Weights of a small mixture-of-experts language model, trained from scratch on English Wikipedia.
Experts: 6 picks a token, a softmax router.
Training: a variant of Muon for the experts, 14438 steps.
Below are experts of layer 3 (counted from 0) of a mixture-of-experts language model. Rows are named router (the router's row for the expert), gate (a neuron's input weights, with its number), up (a neuron's input weights, with its number), down (a neuron's output weights, with its number) and show model dimensions 280-335. Each number is 128 + 32 x the weight over its row's rms, rounded and kept within 0 to 255. Numbers have three digits each.
Before each expert's rows: a language model's description of what the expert responds to; "gets" lists some tokens that make up at least twice as much of what it gets as of all text. This comes from a sample of Wikipedia text that the model never trained on. Tokens count by the router's weight.

# expert 25
Sentence-ending punctuation. Periods, semicolons and table pipes closing a clause or cell, before a new sentence like The, In or He.
gets: ". ", "| ", "- ", "(", "; ", ", "
router:158102086152167185156109140125155141076126066126113073150104167152182192157111131083145164166091110138096158165100151149088160099145166157141117098146154153107136089196
gate2:154148138124141158145095110101148121108100094150131171118137128121151197097205076110144147099134163166101162172093132029129107164200169058187188137088105158161126113128
up2:169139094163142122138130131124112150097125116123122133135122119081184187125188080086185151102133149121076147135087146022123108163173143079152185100059088164122119134102
down2:110127133155107048178142145150128172155111150170149067129118080070145136087036107142092072084146043133110124108083228153127109099080113126100136127076084117140099113102
gate3:150161149097119094123119137135102086090139175121173081116102093142115123137125141166152134115048116117107134094128126200136200159104129221121121115068113125098137069151
up3:114156112097096102153157145156084081110140152158160076180102085082098081128136118112142142128060143108092126072149140156137173179123123148146108150109161115123098093171
down3:122167110131139126168176155072155102130168136123184164136127098157073119135100110080126097081175145066063117111092169095165082197190132072153107096158167141135137146088
gate4:161126162160108190167138170161142201146118164181160079122075181132103161104166103096124145122188125114121155082172110103156165107089153083176086107113114081127112171122
up4:185076176175118162139149154110126123145143112163102096148079141138118118077157118114092148113162127116090176096147163125156132137106101069168110084134134077153101144118
down4:106144085133146130131136115050120137089138102169047115174121109095143086192066106092110113147112157133100108113111075150116080142131095130100146089181133181110129104133
gate5:088117121165168131141100118161098110099123203122135187189138165158165196153184190142183127183137116175137154095134129158131111127118109112105172134133146155161094072119
up5:130123172110113142145144098111111140128134188101125135194107131133083179169190164135120157142113127110086132118113118141174128118096047100095093154126129170145061150094
down5:182102113131175150066118151113142072116109095153097062114117126133112061148105174180144081131143090067127137129106146128131123137200144132135102102127141115119148154101
gate6:093087148121129153099113157117119130100215117107138167169143114130114089104133090075081080066088128100092131156147087143151106081182171109132092188095143060099138118118
up6:067084190155107105115102153078127141097173125117149116185152128126096053117155087040115078107113150095113079175173118179142152075155160135150119177123170074122148158082
down6:111105133159159062131182121137162170123122153112087137110106162139154130099133074142181106122200152088169093112117168119086095119098160134160135113170117099141123196120
gate7:133120163195134108157172172100165104151081069082153136125169128127129031122114116152125201087151096115083121126177175152129166155110103113152128127138131116136097071112
up7:099100150161138168186147178109155184113069026174125160158191137157128080139142158176156107111126116129090108159135105150145156134101135100112098162143118089117110080155
down7:107114119115111106139082105161122141124155159140182102174107071081137191109195131106120137108126156110077133094142068132124152124125095153099113114125194090148130166116
gate8:130113103104089185122151158019113143064066123116112127113070121157117147131107123099115168136098119073127143071140154141088098092095175140107111144094128138124108063118
up8:145118093077141155130169187073095169078091127154154168121034105138158153118108096119087125112134172142111129093169142117072110133050160142110102128095132098168134137138
down8:100151227115204101165089094158116121140162140110128060113114105112156125158137139146131143106114087122136085140123135122204134150099131113059118094116114102117131167112
gate9:166138175215171063112081093138113111130121082122125096146137120135141187119170138180095156091122101149094111168106157147170123069162107113136151143149125162066180173144
up9:167166202153150076159143107131103143104085044145111134155180094111150168064159100143129150136128072155108123178102164180134095112189130147135136110145128153093160177176
down9:150105107074093203140193138129133124139106126147108137141150113086121126112094163135140150127114133069112159130143097132085103149156164143099092161119113161105136145119
gate10:124113150183192093107117137077108128112092162127154140116125118123134168126086120165091183169132143224162109098160182141126115155083145162130172157118112142089113165106
up10:145139079183167112100117117103108115136122143093169124138125109109141149126170097134154135153108129172130096152143138173087098114109138167153122149082168087086113142149
down10:084112115130115155177128134132160153209116068141104104086086040059114093097057081210137097147145121131165134127118108119111114114110092138109053119171109169133064062122
gate11:143094164186177101188115119123143198124078146122192118138119102132135142132096078081109085219088086179147094100100114128132102151120110116131137131122201094086094147148
up11:077139131166129126105160135118161201119079128120159107153137146131127116131097118108098073170090094136117152093128072098161147135102072165164123134130184126093077121187
down11:117116147067129180101176147141095089172133093136094208161114104114091063132111142108104193151099166103099129110135110124142142121130151131158099151152073142180101128119
gate12:143150140130144141160138132078121096089178094128165112134108117105126129126131100090188148106209136116096133126092134124200162076182142064180109126138142103162138136126
up12:061193125123159125141156110087108123121173124159160137103115081099151100114131081095166173054174136133106083148112163134175204091203109114189135134152148127098149136107
down12:132110085158092128121119169157117124157139134189169118091095222134157136115089145116061161111135207099101169119110116093092126143111152157107133138144140114140107185098
gate13:082166148157146138109125073166066078118133081185073127162180152100122127130099141137131112094117120139111139166167149164061111066062183096093183121100089124070129110127
up13:087174131148149125100104151198156114180129143173077116103214096160137146120118136125061154169092161132180140180148161137080138092120153121084138103116081084110136139104
down13:162143144127112101127075126149130165164160188149144120153095106143107112124127102116105102118136160113092158097116212136255115117137134116125128125124103166177154169162
gate14:129154107109092144146107121223097145108145104178141138181121120094126116104131108125129196142130169154096161120155088157128112168088139210142166111133106138102152141225
up14:179189099127103127162090134207138136120183084145141120172128101150143087111092136128099140147128176161106161088188122081114085187120107215098150103155100177159131171212
down14:098138160068158111160064083078139141156113077083126068052129166168102150118101167123085132113131140117159164096105117134181183187153109114123199102128152130227081089114
gate15:195107132155150142148152112185123089167131148143139141128084083159107133136148118106158109147136153103096174148142126146175122044134174170116151115148133088097081108124
up15:180153155156126148148151118071172082100165123171082077078108108113139144166078132153091147143148153121131133129154075087100088126137133091183141099166148139089116123155
down15:187147186118137093102096168086180174141144139140072110127101161075180122135069187150093157163068085118141104172129103103117115165107134051139050137156135130092093184198
gate16:149113077122136066129073148092165132087090085095076120145162174134153132100132136105140125110122132098096121125109130143121124103119077171151173127118121119141156149098
up16:199141108125109056167093142103154148071106094120079089133135189117160129115134158118165133109150162096109102148124175153102112143152097170145172101143145076129190136099
down16:177100097120186113121113135079149149128120110129152148102086162197152078082143110132154117156167172137134163074120132138154107106149129152137062166125129183142143131118
gate17:097144130143141107112108203128087108102127118114137060098184146094119198138131117159071065104124183126046090165122153146126115161131126190160086144146105122115159184110
up17:149168090122124120123120129143147128074162116098189128121129099088148145097127158132156159148101211152048110145087178161114147136146074166109125137139082048151168133140
down17:154127091142099118099143091138152169118124148119130157128050095134189095115128103137121195103125103104173163108097134140137098191121145116120173101122054092182117111120
gate18:195127158179084172089104190155098124138129146121119118124080157102127141098153144130105122078111105168111156162132093053094138148169113161143107095139151164175126083092
up18:180135136157119118094097147177089047084140118120165059119075126071127155104178122122118167052161146175120135142137120104127161122213146162147126135141108137175088161056
down18:162101129126117093145116120091106084114077098100142075143121111121121110082183101073141138100156184113151119101083174157144108148143172089136080110145094169105185162156
gate19:139120144101162098118088167211144148127111085174114144156156137116121176159091066083150069093192172118138116133091102191091105111103106156089125150142131162161106123121
up19:129154111103136113146140131153138130114097132157128110112211136091081125109078119114131129083134232127160172144058108146061109121087132086061101139197106131164073109122
down19:169150118172041106118142161139120085120169142162141152132111114119160086156154175155113191108077114080066138127135144113153192146116123144101108175111142126066163155167
gate20:129074047130150100196149134110126109107109134101140145143165119150126143100127098153150152110092105063137123168104061182151099144134150169099160157090140124132114105147
up20:113126121074141063158128142091134121129089148127108132150108121177107167133145165175113149081077110130164105166127135157100142088110171095071176162137146151112102065150
down20:104140123179130093121098120116102142163172173142154140141110196159134130199124119119071127125125127076133146090155174187134176143134177138126178137193155088143125151185
gate21:086094132155141128196144114090096031098179117117205138073068113113142160176166126130141108059095125101067102125107094158120111127139130156115114103110121154141175149023
up21:142112171149185129066163148137105104134123159177115151104126099140109061102099164123071150042134072114171110172126126121134164117123144181097148192107044109127095061107
down21:154103143119125157073134042118142133244044099178056163164113139102099093140074115059096161204164112128131125158125098106083156127149112147118157124158139189095105112155
gate22:105127121207165140134070147147113094203132125104149115141184157093089111131165132161160106111096056111133075141164121067097156083103136181125137080050144130116077152168
up22:097071113233185110134090132125098075216126114130140149100224160088146129146129085168097145107117115092140043167189104096124164127123110153148132116059113088093106133161
down22:110123100111066107124149074128166076112104180122101123109078158084105105151119160158094178116155069065125200144153138255200130117144113092135135115162187150130180107163
gate23:146126107177134084098165167130185175105088095079102104164154156178113110152173118144148079134110094098117119110084105109118202145147118130190160136101156113132115104170
up23:160157109130111138124168151088181161078145126153097070167142120157151142119125157136171065136131117145111121139072129173144114185130112137137103141073168107146126128127
down23:160132172067152149124111107078124112143169131189156113099131103130150142092110155157089141157132082146145153201128086152170098138119173090043088126182117171153125177110
gate24:176067139201085117102157049174116158113151093100126119074188090176135113131145103168178097134143123162159162123117196100107127161093183129169074161147150138130130121103
up24:169064147132124168129114114146186157097139157101107176098108171161151152126102091107166091120204094158160155120149165153104111114096137105130122103072166145152101121116
down24:115138090146130191141110168078081059133110097118134073180127079079133140174158128069092137117171139084080105173189127102199148127199101069129170128138109186098129125102
gate25:120123100109151176163133111120101172185085136088177077125156110182097149077146153098070122138111136085105085133121090124106160097154131132166090095148137200089146110160
up25:052093089126135170112127125148048160145129123138157100121204101163087142094165132136113162126103143097088091128134069134127129118151148145154098079113104170117167133168
down25:175112037147119152115148097134146096142107106116105182125160187110147102134110133169091075116125189184138167094128153105172144088109145160120153120119117176142036166135
gate26:124098080145173150131198121100140096160134183156089129126019167065217153084112108119109117104142124105167121114135135090079148132109152148146087187116144150117131131124
up26:125108104110136176133154131067112107169152140123173125143090112098148175102179070096160142180183044114158141115135089110077153084149144108160144114083126132148147133115
down26:083152149096137124095124130140088162099096093058138104069161144152120059119060139055124110113114123139097160131135168086156182130182142089101127081121111127156063083093

# expert 5
Name pieces and prepositions. Mid-name capital fragments in lists like R in Rice or Rita, plus prepositions of, to, on, by, between.
gets: "of ", ", ", "to ", ".", " ", "on "
router:171104158089132155123089164087164158087159087132121115154098172122131153170088150093151146152123105168095114155119111143081156085160151112105107086175167156089094089178
gate5:096109166074138137156122109116173140149106140189143123122084126153132166103139070093095147072119145137144129140128172105130090205078157132139131164106128114147111139078
up5:155172084172161093142137142111116094139132140099076154133136187140098119113172056102130120121138113157195087120155134087137044108108117127133102082053079101142089185166
down5:148138099135187088172128122116101152152172104116113102112128154116147093175200147120093121118117131125134138046196073100100155102157104109083103137137147136169111140182
gate6:088163093155177145109103104111112113126121049160151098095128079108113105080150057161094126062090085126106176131110091135110165158091161096135098157126151111172123160103
up6:109116088156123150130125096136110168100137188110164102138195085128086133121186097135149150099147159033119185129156121095174083135150135113141123154060122107155141126166
down6:105103119147068121073124080145187163125107183119126104124101098148179128110100132145115119110115159147173100146118159100187144127180134132142106142104082167116129127120
gate7:122128062096121086174099110185113130150163078130137158151194135127184126118105132182122133057103142132049138107119175067070117198091109168154127130142102112140098156148
up7:155147087150147167149205085155094153134142103121121120128185131120130185075090141131146161135080142123067121148150175153136153162127159178123134133069114170088083162181
down7:135193132159157115133143139135080091196168141076071142195155156149133152095134143093178055139150122163155142148197155115194102136165152172150136113122123136107089144089
gate8:088151124119095179137145111139126137131095136123091063148199160160127113115127077098131135094168155116185114105192154113110139098142133142094143135075155126156136123146
up8:117138123156138156175137151137127123144108119105113150141152140141094173069120053134153124144082134094119156138146165159105084120132124121089190091103110102157157130076
down8:166102198161125095127122140101100126116109083149151171131165097080086115110106129162140132123087146116165108103076124097154136131113073172178135086116085130082084120090
gate9:164192164091187081106110078156155196155097203138159151117097185130124175135117120106112124101132150155141125072126104147130136136095121163095122144140091136116154147119
up9:070169130137115175150137151098093110075092121077083098118127065147083100085173180159151111138144230097069155115102118130131052119135091148060152154084071114128105125091
down9:076147140123098152174126115116120132111099165140128104141124063154126097116133112177104140133161164057119133146092130121100129123150125128078187091055113140122068102169
gate10:151209060157115129124149128151102125146117164116126113104070128135153172087152095110168113108106098056102173105111087133142106164134108121077110099066165101094145107149
up10:130168131104159096113128122094122183135072156127176126113126102162096156130149185116135142088169165107180116127126108086124076152108166130139138104178124082149106149107
down10:072138095084134143177077115101083128115094111070153108186138091024130086168114184128113151146089175138180131181068192094123115165117120155127150145199112094173143169144
gate11:138099111142122171162122097076106096122114153142115138113054169135178164089128091147121131128195096147206157113105131178138089107126103121131132172085198102141154129102
up11:152112155157060119106119098137136113123153138138087129097091117166116163104178130147114114101178158163128098155135126145105113111086117106094124142120137072170128165108
down11:181161190131124107082157144174163174165145145139107153113099112150148120132109078111151078134064113211109108141112116069092137158124105160127133108149130172150100203130
gate12:090074101134091142118170145157119124093139120156077184150137173119135125071113007136040149105134125069103148149063103096154170193105150124116134081124133116136162128101
up12:089114117106138165127124177083093104129108140148096185106139105101154109114113063142111140040098195087128110120096092109117195149107156134148106121113092140101128113127
down12:121127047145176139120110157121136085099164122124110155144096040134162103093192113079115094107108133155086081143143162099163161096150147114140116116133112103149103120156
gate13:103124140108098127138134079123119136146098115125168089169141194117107173099130207121110125151101129078156131076144093180181091169119140140190172141101123131096094173135
up13:132159156138188169103094160130097127120098130133096152099020101122149141105086171175141188143052136175113141143114114154178140110104201166142145133151073083108141178123
down13:059104133154117153158171170075148104098156125101106144081121112151164100188149140177128098108138103118163132123126137147103096147146205137094169140150142073118131127147
gate14:063103142148131169112097124194105121179086138148095114126143106163094172118128120161134093069072146091131159157088084125095106178082147139127131094144182138104203091108
up14:170130131106163110144072194157189182228169157076127152144142092157105105147133152092175109048138171113153130126112140148082102115133177151100100087126132145135114205072
down14:133080103128125107162134126090109148123140210127172200103151127107169049074143100063142174116136171123127127087167127066118148133108108152133136115154120127178138168114
gate15:143077137124074153099153155097148139106128169146095086108177115091154146150132100113116088084149169123129116135097159139094119159094062096169154132112044077164169128142
up15:128172154132071151186145127130134146169142183147127119140151111138093123089152101099121106073097112145100179121176176144101124179118160159119210115131107120136064116115
down15:085159158149106033123140112152161145105119072089184179117068092124100092079145137127134101099136094139117145105124149132147118138114135051145128127202182085143089152128
gate16:149136132135115125165147135140142135194164141094136123103142095077126152128117101114138119171108136172104109084149096177093086178086129090138157168129109130149121111079
up16:141161108150122180143162119080127120113152132127135108108143105135149133101151156157171097131085149167114097131207138199101066179114092106169189179159121133193105093093
down16:123139133130091148122169168139051134085096134087114119127089159154159080070110149119073102140129133085144136121144169133180118083136074173153087129110133185179088151178
gate17:077156104090163151134145152156114187101091138171131173147077117171107093045112209077100115160185189108182106155118119143082066126133176091143131111123080133129095146109
up17:099139101089127162195199092122163151119132146111107185155154096086128144036121110137092117127106121103162118111127138142149046128094119112142179095120100091130097124096
down17:149142141149124077140017117080135140159094147146157071133151137154151154184121134131141098179090119128088152152118145155078109069126139152085103124117102058109128103131
gate18:082173057196104128145110110088109162169174075131106146124119129101103161096164154135156148147151163151185127149127094145106116159117117157102178097175096109120121132145
up18:134118102114121147124150130165133064182093096081128144123085098135142135090134070137152119075152170123148181114126066134182167091097134113185124141156076053150102149176
down18:145082073132118176095169149140156178115137124113104142101133140129167066132080132090181120140105124119130116079123126136123116091117059109251117116104151109159139134120
gate19:154163172093129113111168070095104146140088153169160065194153142104151071074135134147125121166111103083137116131113166171153103116084159127142159105176136097145140178101
up19:070137126154109096133168105175075128134112136135134144134111156100137069060165134128145119162098115086167123155159129116137118164086190138132129169158071092163130162072
down19:123134124189128154112143065149138140176129144097057185057131098143098154167129129145143122092134106110134108136130123169138135118165153152110153149121146097114122093106
gate20:142125148117131133149155080170118120118186169120166141162118147120154128121095228083159124154121131107100090098132137149188204161073129120120161078117143150162100150085
up20:096146097100088064152134079185082112117177234154108146143173122134197068094143173104147076142151161123132095051129134153142130229153154127086144105080106115155104110058
down20:154144080126099087149132130138116066141074164169136090135149086167132092166110117117138152091144103131068133107187096125116156138140158167050098121124158120164126080146
gate21:103093099125113122187128099081092167160171109129117063185194153151076107149093144134104121112141137191132127113074165122124150083134152066166151195153181140096101117140
up21:121088114133097076122150089136101154105128098162137133158129137138096092118115128148127186068151176144181137100093078076100150155113138092119110145122127199146058127099
down21:108122079159117077137091147100123083100172144085099175096169121143132157096172104167128141128111150135119168168142132150151126079115086082132129135106115151134123144086
gate22:112078156085191145115132126118135109227116108136136130112142163086165116134107073135157145194047062175135157117092159116135149175066141149147158212144078082160130134144
up22:116131134123147126140186116189107161084116153114174072103146115142129143133089143180150142089099173074087115129153130121092065150157127118128172131150121107171156175101
down22:089126089131188141082118159162109136096147133113123137170114091103100109135103186159126128060172133105142140110137085120134132058200165103140200079168188129099145144130
gate23:118120178103133153110101082089148125126105109114152142156129154104152099089113194149086100150113160109105160156123130110130150169118130126123107106087133130152156076148
up23:110100144190154125111194075064129138098123123170159133110113123139107103072092125161110130114122171097104121132109127131143163167073107106111102146146093161111106139171
down23:078136137147204150155156129150182158164114131140199165116128089176100110132112152161132173094153161139135120126126084155101149102133138091136114131077120172114072143103
gate24:095110151136106122139119139116106155145167130092123143130163130136100112172139077155165096151123151139103132160165106091134151114109177103087097117114121136099172123160
up24:123126128146139169104115127119157165142153144120087151141161077146127123147108043148104092089082153162109103113100118070115160144081132137129140155098152121103146178127
down24:108137130141109139110134145137116112133053169148101109104106094107168186114136186114115175155151140087186081098143122211107124130106118136180127118104144093100152144060
gate25:132175099144097127146114176150096063144121133150095128154108072185119106145153101135145126195118159045134093118076166138096116097176133119141162135131052111142134163153
up25:154165104148098190125151135166049041131075186154126139179144125133158096038130120197132078114118142074180094074110204126107120129173137156131161152145087139147172136090
down25:160122155121125117114181127126111124122152112159150131181120162192121181129132145101137163125153129129158148112165119129176082093098104127165172186228121098121148139114
gate26:147141163154109107094131128148070170140157103134101133099177157144129141084097194151131092191107142101102136072183149186126178087217165121165060153149105105120135141121
up26:126127117116144168160129075128068173199111077121168148175175070121101152107142155183141138168128207077156111078156071112149137107146125093129112168078144099154110134074
down26:135119103142132108169135143097149144152132133101102077168104113133169118158125104162105167126164044114112100183123149032158069141081085133174141175125113097102120157119
gate27:094177179132129115125099116135124110109025126148134211129161139158166075132120103090144147106099152158146146129100147143160075125121139114120117114138125069178135184171
up27:135145154137128132143142126153143110136043132117134163133099149128118133147150132084177099201110140125163083093125175115158114110153132185124113137193116046123164187117
down27:082124135141115153113114147089112089122134138091126074123123121137124103149067096152109134106111112136162093172118156158083088122132107144117094210102070152108165096040
gate28:135130100104110148129108181156152115110127108134106073143229158126118134089158036156170106130107171055130126093173128081126119126103156147110145144135130028105097103143
up28:130182112144136148205163126147125107121154131126106194188107104119152173097160182142136137134133132123177179136095142141107101130114176100141198120137085143137136109122
down28:132119131194081071116140068104122086133154114147113179137164126085194104135074150159090157078181161203183134120044167150156069117126148103201178098128123146129178120174
gate29:173125146090140103131153171126129066111088080074112140145157140087152127086125089139157129077106132155105069087154152097099089090154122165127124087105072097125071116128
up29:134126140146151164099173127109092156098098130063118121135172131092133110096104095133121092064112161143219142111140138094123059211125125136140120112117083135138115177152
down29:068114098155158098142124099159158151102135128214146095129131124156085127203105180157115137144113131122101125156136133128127157183113142146112168170168141128152180188132

# expert 14
Citation and table punctuation. Punctuation in reference lists and tables, such as periods after author names, cell pipes, semicolons and parentheses, plus with in titles.
gets: ". ", "the ", "| ", "; ", ") ", "- "
router:164101158084121154114101168099164176088162098129116104149108167108135156169085142096161147148132095166088115160111120142072156098166161116108099099174162148084102094164
gate2:111168150126117170170181167138152184146032064130082150112133183147098172172146122057085129150084113079158190134139138159160136130119114104137094174168107174077122135108
up2:117089149090123137123131126120148132117114117068098140128086179165071135132130110111117121124078114124137153093185145128081110181086169087130115177162080106108141172113
down2:164079131081089152143155105135084126038165147132112097123112142103152070174125131139130151123089110125111081084127127077105091123114118188160178124120209141130148137137
gate3:173121174096187163156167122143074115129091078144146155132134125118144142085108111133072111102094085174157148134156133117164116143092181192136054152111123120143123189124
up3:154109126146151124088191107168101126088140155127095166152136160144074145128089133074101142143118104164150193091125108162096071097097091147162137148136106146073122117110
down3:060136092153129042125142131118163138120128170094090093107127105070170097120151144110157156145132123126106144117116105092144202103075061092092155092095144118132110120136
gate4:096104124135114087068144085136111226106167134121124152215073108143140145093124076136102158137080163100161116086187175170082156081098071132125132124132084109133130150184
up4:103104094134096143104116126139103203113170156194132093140151143127098135123148128119143138119126164129155134128126149131136138049120167103197110190159135183178120092118
down4:155161180105124176111089173120156147180104116056101085127088155108056104184094179162144123142172197113105089177084124152149114119174127144159116124133154109158136180103
gate5:085133135151184138117091147141129079145096163108105126167153130106114150073137097117167153104140213066218117117137142107157154141101144130141221145143125103156118139116
up5:116156141114125095113123155100112078167072173115106115128146188174143140129122188146157089080126232083191133164189164169145119149136148100161174183091109063156136135123
down5:137159163138109166173158102128115128099101155181106148144123095141069154149097125079102109122104175065154165169120194147088120081149059149175142094059131112103165207118
gate6:110104128132073111106169180073109083108137213154128084097082134083184168121094072136064136129150098135186149166164112112123094160119116139109122122168101170140096099115
up6:118120120189077085104132159098186118106113127118168156139035099126144154143139145133144103076117218142120145137108107166132146152138129150146113128135150157069128103117
down6:125123122129149102136130131159152156138104172129136208092155131135089125129108138118142144105158114110111172091048168131135096121165196118090166066140123185122124127153
gate7:144140131178089184079225131111124099125123158146130118140144112137091177086127102140118137122134160128113177046114153090160174141146140123157096126112075120144080086173
up7:131170132137144093067146082100096082148090105101129140141136128173197139138101084165163145141115175110095157141093131125135089143121127138080170164122063106163176109108
down7:111103121110139121239073187157169141141172146096176143113169140144183103154162111124131128137147181140103115157106184107199160137138185115118144095109124132122125120125
gate8:123150117155154111078094094120146158086199125130158106150159143154163101114091105116084144159128162129187129175167084170080130136119166127113086160090125164105148117102
up8:140093092113107149173116085174098133119134156136139146113211096126149088089161065201101167131120120065103139145127095127155139178131107128120159135092108191167110107104
down8:171140117034170139108145096118095074155144098142108144120153149207085163159123126111109125124126105146073125118067152140145117117151175146192117134175138151166128120158
gate9:094096103160116131100153091115076064145097098200089109138130134130124156102134091184094089132059136183190126178150127123144157130077163080115151166124126133105177130162
up9:107093103132197142102146084122091125117173071127099076142121143127112124114125076118056143167079128078166129108178094069126120172041172118160152128087157149133180127100
down9:128120127105131049140158118126072142102139087055127112094151141160160055143105120097132185134142161139103149110169089143103122133147082135131168112082151062124146178074
gate10:161102160148130158104165106111132130106094152115108086119116090167118150121186129148084161050121142131205151146116175155144132101081098138094159088176144101140091158157
up10:134175155118092120088074104108118084110070071101196122128134130126127092121088138080099098089198163161171142119116197109127133104126133152116104098121136177094154115118
down10:156115148195128123123163154113123135123140065097157116149146102065127123194195106093119054101115117123119071164128115030104143143168105154163151084089098161137137143124
gate11:164155180136080122140130081126130128116148122127160104121094125132106171123174064152137067189139075155151073057110140106144147157116126136101119151138112097101150183069
up11:118144137146128111133123159147125083123138120142139124177043110155160158070170046162153092097128137160131159156100101112132104141065132109110113133076098171132098165081
down11:154142129126115161121131202094112132077068093124089149178136100098178160167136105149103150168124106093153156171122216070104126144152147179125108132156142080134102098131
gate12:128096158142121077157170088128125139071120112114129136136032166153115116132103112188118187178133098113148071140215128164112076131117079138168187139097151174111135130162
up12:098121095188172108125138111140125176168100147168185118116119150158145133108143169119139155178105149083113181110098155204106112150188140152090129091089149143072144110179
down12:119078179143103181100128116134148197184141103144129130170149091072138129126135095089119147116084115105104146079113159115150051104121096111123089152148129163111138138121
gate13:171165107147150078144107103115138154185133158164127082134177157090095079127096149122137129081108095140134087102105114134146079132117133178160125124078165111120120172142
up13:088170106097093128156108106125170056110117143153150125164153114125123154130164175110103162103160117159112100097134120123106092160134117168118151164092142073099172103121
down13:043126127073125143119128145121107122107082100139164111133115083130205128152159151157112130112105091130170063137133124119052099129124115164134093155089098123162097111073
gate14:137078162187100139123088086175124148082119111069179162173186136129124128161109200148133125087181140103198094082127185120161047137167173072168121152073094127178120092122
up14:134125060175077145115162105155131116150189151130172114163200147114124114159092072117172150208168148120131133108079166176167133178085118122174113152163167014147180146124
down14:095107145126073117092119172106091065175102165151081071088117112158153111127106092049146129130154112124114134147116127121113078156140133126147113069152106116088221128132
gate15:144154166108090151073112172160115124131129131162115156146080102100090114169142124110177147106115202157135159101156140122068088132088141092115136145169101103089086147100
up15:097206088209154142091165146157106112166140128073059126183104109115112141126104172135120152141103174133167108121160168097095116102128111115163204185117139035149138112075
down15:080136108108101127108081158140096130155127150135147082125076166146167133067163126229083186150204117173095133094139068097137091081133101094127147191181128147170161126048
gate16:137212078118199126087156114141154109149095113139088111138142123170141117181125106170151102176161115154162099121125170137081139141081092130176070164109084083159177136134
up16:167152105092181106093126094111170120112120148096079113160183154195129147144105145106201121109155090109160069155130190145126156182102126119152089165145081133168138128171
down16:116111153104144165151094136090139139114110116137170135140163103104121052167177148100152145128127090122115105199110113165150123145207145115095161089139127120160116114102
gate17:147147073171135094114112077108172120165126136196074137144096128146095131092142155098092086140178148115173066084101110144037075150082137126153070155103121103155058120106
up17:151172129128125107101159139149106108144089113109099160062101149179101121125145130109086120129108146074140110113037147110133070083121160172160062117119146148118106068124
down17:128127163064101151161169168132073144146112088070166084118124071047172131178166137185180160136156131146140168186129082065184120190157089086122169109184153157095136106162
gate18:036093092110114106118134126065156107096105141219068167155076098156131106106135090135102145140090121101130110117097159140153091169060155137099124177113162145123100112170
up18:117179143112111123135141118106153104143136121122114137129147088131139152094138096104121121116125133129090090140123171127130115183108146144145163130064136091123128136183
down18:149173132144113156093098169156126179112138158107202141142114146112151077156092067116105103190166093140140110144144079118076117122152062108123133106127094096084172158169
gate19:080140154086160171124118121135118098125066161129152094118186092100089095126147155113146135112114059198098156121114169127157121161103094144104107136163093120109141123172
up19:132080151195146126132159099124102082133131115112177174093119101167134114050066077197126096150115095173126143133126095144133106154085146104139154124140086105149169124158
down19:172172066147088063150090127133145152121063135076116187103110152142110233088102102140135116121120155173121158114153123141104176130186190139120125066111163178097115115088
gate20:036168152129097165152193127120099145116074114116156112160119088097172136131119086164129097126145186077139100131161131156175107167161158134112146096154151129140112080176
up20:073111139065129128131104107165177104154124097150175154167055116153108119148146142146098101178159210100120111144105121132194094114190139126106126092137092078147127084118
down20:170111057133155084127070115114133094180115065089084112049100163120052098171151161155123103119087123103104140114086135117124163171139121142177116149132096170129149191162
gate21:143116138119127094094098186127111195142019156211129099113056123185167122111098171114149158083144119129163129151125102126099121100153058182133133098110140160161148157161
up21:173076088114106168110184139122106070171116133092115089114135110120124104080174109154080152146093149160158095147160174114136101192112095159169101128081099171065197179136
down21:156076137135162111061206092161089154109107113098145164125092093127105134133166131129097175185161153090141117102108155116144097164131125039131136107097122109075130134108
gate22:106137127115155107158184122080152174139173122158161111137147097089125136130110081138104127095076167114139083106146130165151122144076141103137141179121138077101140146144
up22:100182151120096058142141084149132136131195133151147107153147088085111120151092151168150121098075121121174120102148183147174166129064114102079108165096134134158156170135
down22:208177112171093109163147166108050108133090092116126124144130131117091079137126107154168105123094089152152183116078151094110119096080106176178113119132124097180132173113
gate23:131056125146117128124143095153119117139114091139104137136176084120182107147144154179107114070123124073142126122112150139181157138094113098103106131127133102123106101111
up23:119089152119175117119116144174075090069105101172122093146194085109125110112096123122155186082085112120106129126136144133143159143111103176134086128143158094087086118159
down23:112163154158137121192160149133115163094091191126106180114104161110075143176062090155143120191087168161065110123139128111150142122129084167160149142156196138031098140130
gate24:133103097093120110079120105128095101102174132206089076147081145155191108070136103084119109191129060158126111147140148169179106147128152139062155166071107083145160191120
up24:098130116121144119157142117116102142097135155090108173137089130128163091094134147095163107118207193138128078164163119145172163156128162149149143139089167130221119174132
down24:157098125159195146180123111165147107105071141019145175118148126121135073202113145142139096142089166137134123077078152127128118142152091141211085084171151141163111119134
gate25:099159152099157174133137122188116185138101185068117090181146152164143116137130182117079156188128142110166136158136090176110086221156162158119142106103107136114087147105
up25:111111103108087146102086190215190147126092135114134098193203159142151118126108164122076160137143185172084174090081102139067136173131061164126141181157114171112085145121
down25:103151137102079124050125107101139099136151158125118135143164135085134146130066118123069100085150088134142136090101102123116106133107146067146128161143135099161134079084
gate26:151121111122136089090085099092120128192139161148125102176095142069103112105156122146125107186196049126160145149109083135117139168103127134150049160142149195070123135139
up26:101142133133191127152127052136155161161090101104128129138116125094111140110137064216113130115132068117154141126139103155116123104120124085129116169128140167140154099189
down26:116106118140114145149221123139136119103142065142170182091120153192179120135144076181124132151112139181066095131103137097138117132189121080110190129128143137209141137149